Experts of a small language model: width 320.
Below are experts of layer 6 (counted from 0) of a mixture-of-experts language model. Rows are named router (the router's row for the expert), gate (a neuron's input weights, with its number), up (a neuron's input weights, with its number) and show model dimensions 160-319. Each number is 500 + 50 x the weight over its row's rms, rounded and kept within 0 to 999. Numbers have three digits each.
After each expert's rows: "comes after" lists some tokens at least twice as common just before its tokens as in all text. This comes from a sample of Wikipedia text that the model never trained on. Tokens count by the router's weight.

# expert 8
router:486344496492508441545502496489438448450475510514516459495561441538625524589532588429533467569553458490533456414474535481570505500596528583540472559502443501520540497436537475603600531499551431466471493537545426466578421555595509471495486521468428475448501526456560469389547474460514614561473535497467409414505420422565457490518492399523525527612550484471582491485462492598487488488564492483478467488419495378482621519531473491553588447506531505517540486531484559430507537502480466
gate2:610463533507465475563494499488480457536427425550622503529555532483417446469460433458453504478471530537477523513430502486411459470485530520493470495404491456536473442577506433545485473490451492419488481526555524478546455536504589370490504566462526498403523529498504618543497531460554471501480551522482504494543437509512429498480438564463530455523470512515570592465561519490544543496549457490571426551525377513526601518507565407480455497509477559422430537492457529495555542473492525
up2:513548464469461446500469401452503405583370521450459394552463400424405446419410493544539580487507566494472649416444478461474495468466532582530502503580575420479496498532454465456537492438544665483448504492537534495461501457515503474454524500475439475410662489471457541551548551487471452531535444544478443542559502522585529486512447505461509424549458492468477529491575513404510544494533457462510475546541375469570450551483546467525523461394545562486493430431527414609579516504494470
comes after: " of", " in", ".", " to", " for", " on"

# expert 0
router:618540479553529560439420539517475541572480524538549559528516457468533564494495444512572538474545603448480427595440550502442480436497551543500439433550423473543476415467469421439484469454488519514474518459459532491425471490491562547557532482566430448456427457512492459483468518536507422507525522530522440523571527479462526489560411539461535512556501499611463512393498550440508475526482509498432614487502547442516609612496505508426423595490508436594519477439538472417560424539476472
gate2:449497466557545408523562517513446506518384506589477474419518494505463611571480404541452518486485468452547504460496521562533395491526426525607503546429479524471586608410482501487491467487469512577453485480518520450498550527417491488562486483478509483420647462436566512517452441472512551497463544472506432496514465450488525574564455538555470527556459481465554469442528469525583571441474600502537500579512532542444482460455446457476429472455484549567513439516501589516521569512557548
up2:540502495473533463491534500521512575503376539523457540551460558494393608496535412499563520483479499432533474468401555426492468577497479457514517484469553474569450477443456494510638497505473498517447506511502440511449534502530428580536520492468500497394546481497591420489531480559607563506524561501407437340471484502558525489469514437503397595520509539467459521443533532443496513476479549523556554479484557633475481543459464551459503455525495551507465508589468492541376458597431535
comes after: " |\n", "\n", "-", "|", " |", ")\n"

# expert 14
router:393445535538524582517476426500450500502522485424568356534443424518483556473493485440475468454558533463496410608452479520605488542534439465465507565475421447446581479498458516579452538502534543463582501497466553518482586552480558473504452440450553586613457594417506469501442541450408485460542479493559541430546448590466549473417513478457524437407486444579530495497540489541558611514466516437575601509546467580453488533608532568484473467526461484474510502570532535481481459579578449
gate2:507430556526542490439476522443543471532539470471509411531438437552507489521554563483478493519471464509528562546510602442503419565593501601504512416461583537477498410538472507411494503463546509519458577491507556421420499516471477501440452462514517545508485499396523380442586506488439481462470528545494576520528488478432460491536495455480491492515507446494504562377459482527591534573561494557555469405577433583542519588513513479436485465531500431460547514467503562505483470504496428
up2:537488487451450537494532498459497475452398470524454537476558526466485547411513416523466508477518600470469473467508412591491546478443515525497482509538422473521502533489528496579509527472472466498595514499426498536576545476492508477546533505443554507526520511537473555519458537506584518554573485512505480468505562531529493531488528538487447510503548514419466494602530448494496584411328489467433547560467456387485507422494401563541560591490573568606461510484516454525510509499504590
comes after: " |", ";", "|", " in", " September", " m"

# expert 4
router:562453474469430499534473461429528525479467471522586517463565440469480510550488440440586434486595493481606496522535537434459575429532567446540565522547483658521460514453458437497580488438500507523484577501531561527480535495416495518535491500444490471454534467503483470431539478519556539511468473499572542606503511433494526445481539509584430521493524487378533484566495521417483486506480447502468398529522467548514525508569410549490459418517552509477539482477522398448546493572538527
gate2:512545443617488411463584516438467494399553498546538497462494512423425591506504417459530467585447496549547495482503494495483465418469584472417394396494576473644506488510542490470548497522523444416551534394455430514474528446497477449480509504527526420544510511500543512527526486453584540491448527432526533541510482539485534471525466512537414499473517507585569433506504517438433390553486508500455586453555440550565510415409473565508537469434493506547475445397570512480447506541460404
up2:513506506502518502497616460516514455415504389568492466530576548599443472423505526431389534453420463468416563544464575503543453496509471429544489416498494596500482437415504573410501488474504395535514465525480576511568588483521519485551361577436555386417438553555521572484518545523435479516516460539491446531502467513472497444586588563445443581411541569527486534442546583522561469550466537557412449512518481511460507585467498414507551448475470489448447460565444447568512481534481474
comes after: ",", "s", "1", "2", ")", "a"

# expert 1
router:457514512450573577607487490410504499486451435497521388452483366416488477499435506491433462525495529518481443576519390521508584415461534481568542461449455483525502545462503560468546463564429530549528545468497441574485458498551519462469447525510524474441458409446544563536514455432489449524495526544431528512521547600593388484455504552487482476460508541541480526537409510473475573532437471405540503565456487468466533550480650502498525513515458482577539493485570439517503508435534525
gate2:439455439552348436528416460551462499564518370527577493522483474440456466510408517479495468482575466401513516447580426612559427497432500388490434482483492526444526507495417432541514523519506516515408464513517518531457505451584471439502525422530549522483518544429433585461484425449573545460485534563458561450494455549458558543403424494502568493488532435527527444530568566459464555564496509487545496499497603473596454446557507551447489489435476531542603535440539518459445407543482464
up2:464466488543492463454501457486492426505601490492496540502555472573455472525474485524552623506505459553482487408518427519579560496409470522585426480511512460446447582518427499566536564473523564431558468461605497529396455498508569525493460465525500562455501514537379491399505522551504548553551415523506554537603478557413448516503447451428520501591432553451496580510470519518505493415353436549482530476421502512496487513563432504503533483465586578508414450510527450516521497413477461
comes after: " ", "20", "19", "–", ".", "18"

# expert 10
router:503477562467477467448605520474466539549495537416417517598536489602496535430488403498498576502542446583439495424604515501443484492429594552541556501525533575557459462455479491558512546540366576470456481480517540582463499441505542442561466408483444529496421552481482465543504558422501449479582489525492487376504613551491546468562453474540533576491441593506482533545555508549569459485466479462471566526507522468451510561480478555482513482530538601510540558556434493514516532553502557
gate2:493403565481500581552430452480435602527478462545558497461544451520580538509491445473479466452476516440545565523483485524548397497526530483453448600499440524380511487530489582501587491572460550465570541563456465461504494439468470431596539594533447482420532558446564491520412444468621426449542528569459605432484504545485495626523546472549496489559455527404436612503465437433522487476475478468463474410500520511469434438535446489536455555428608537524608480506454458527526476548490536
up2:435484565545436500540476528454490526504616406540523496528502476541463531562494442482443496495477429468414496457501556486444536561525549435544547537497482548464548518560498559492534462571476455468525553521523490555456525451402507440480457582494453534464517478553594578542408507475568471499499525534500489466494431623497401488482511522496479501506473579457583521455428441527512522492513518492469479526650493391502478517505421460577505558489532506509538447468524464608501468445439418
comes after: " ", " (", "0", ")", "–", ":"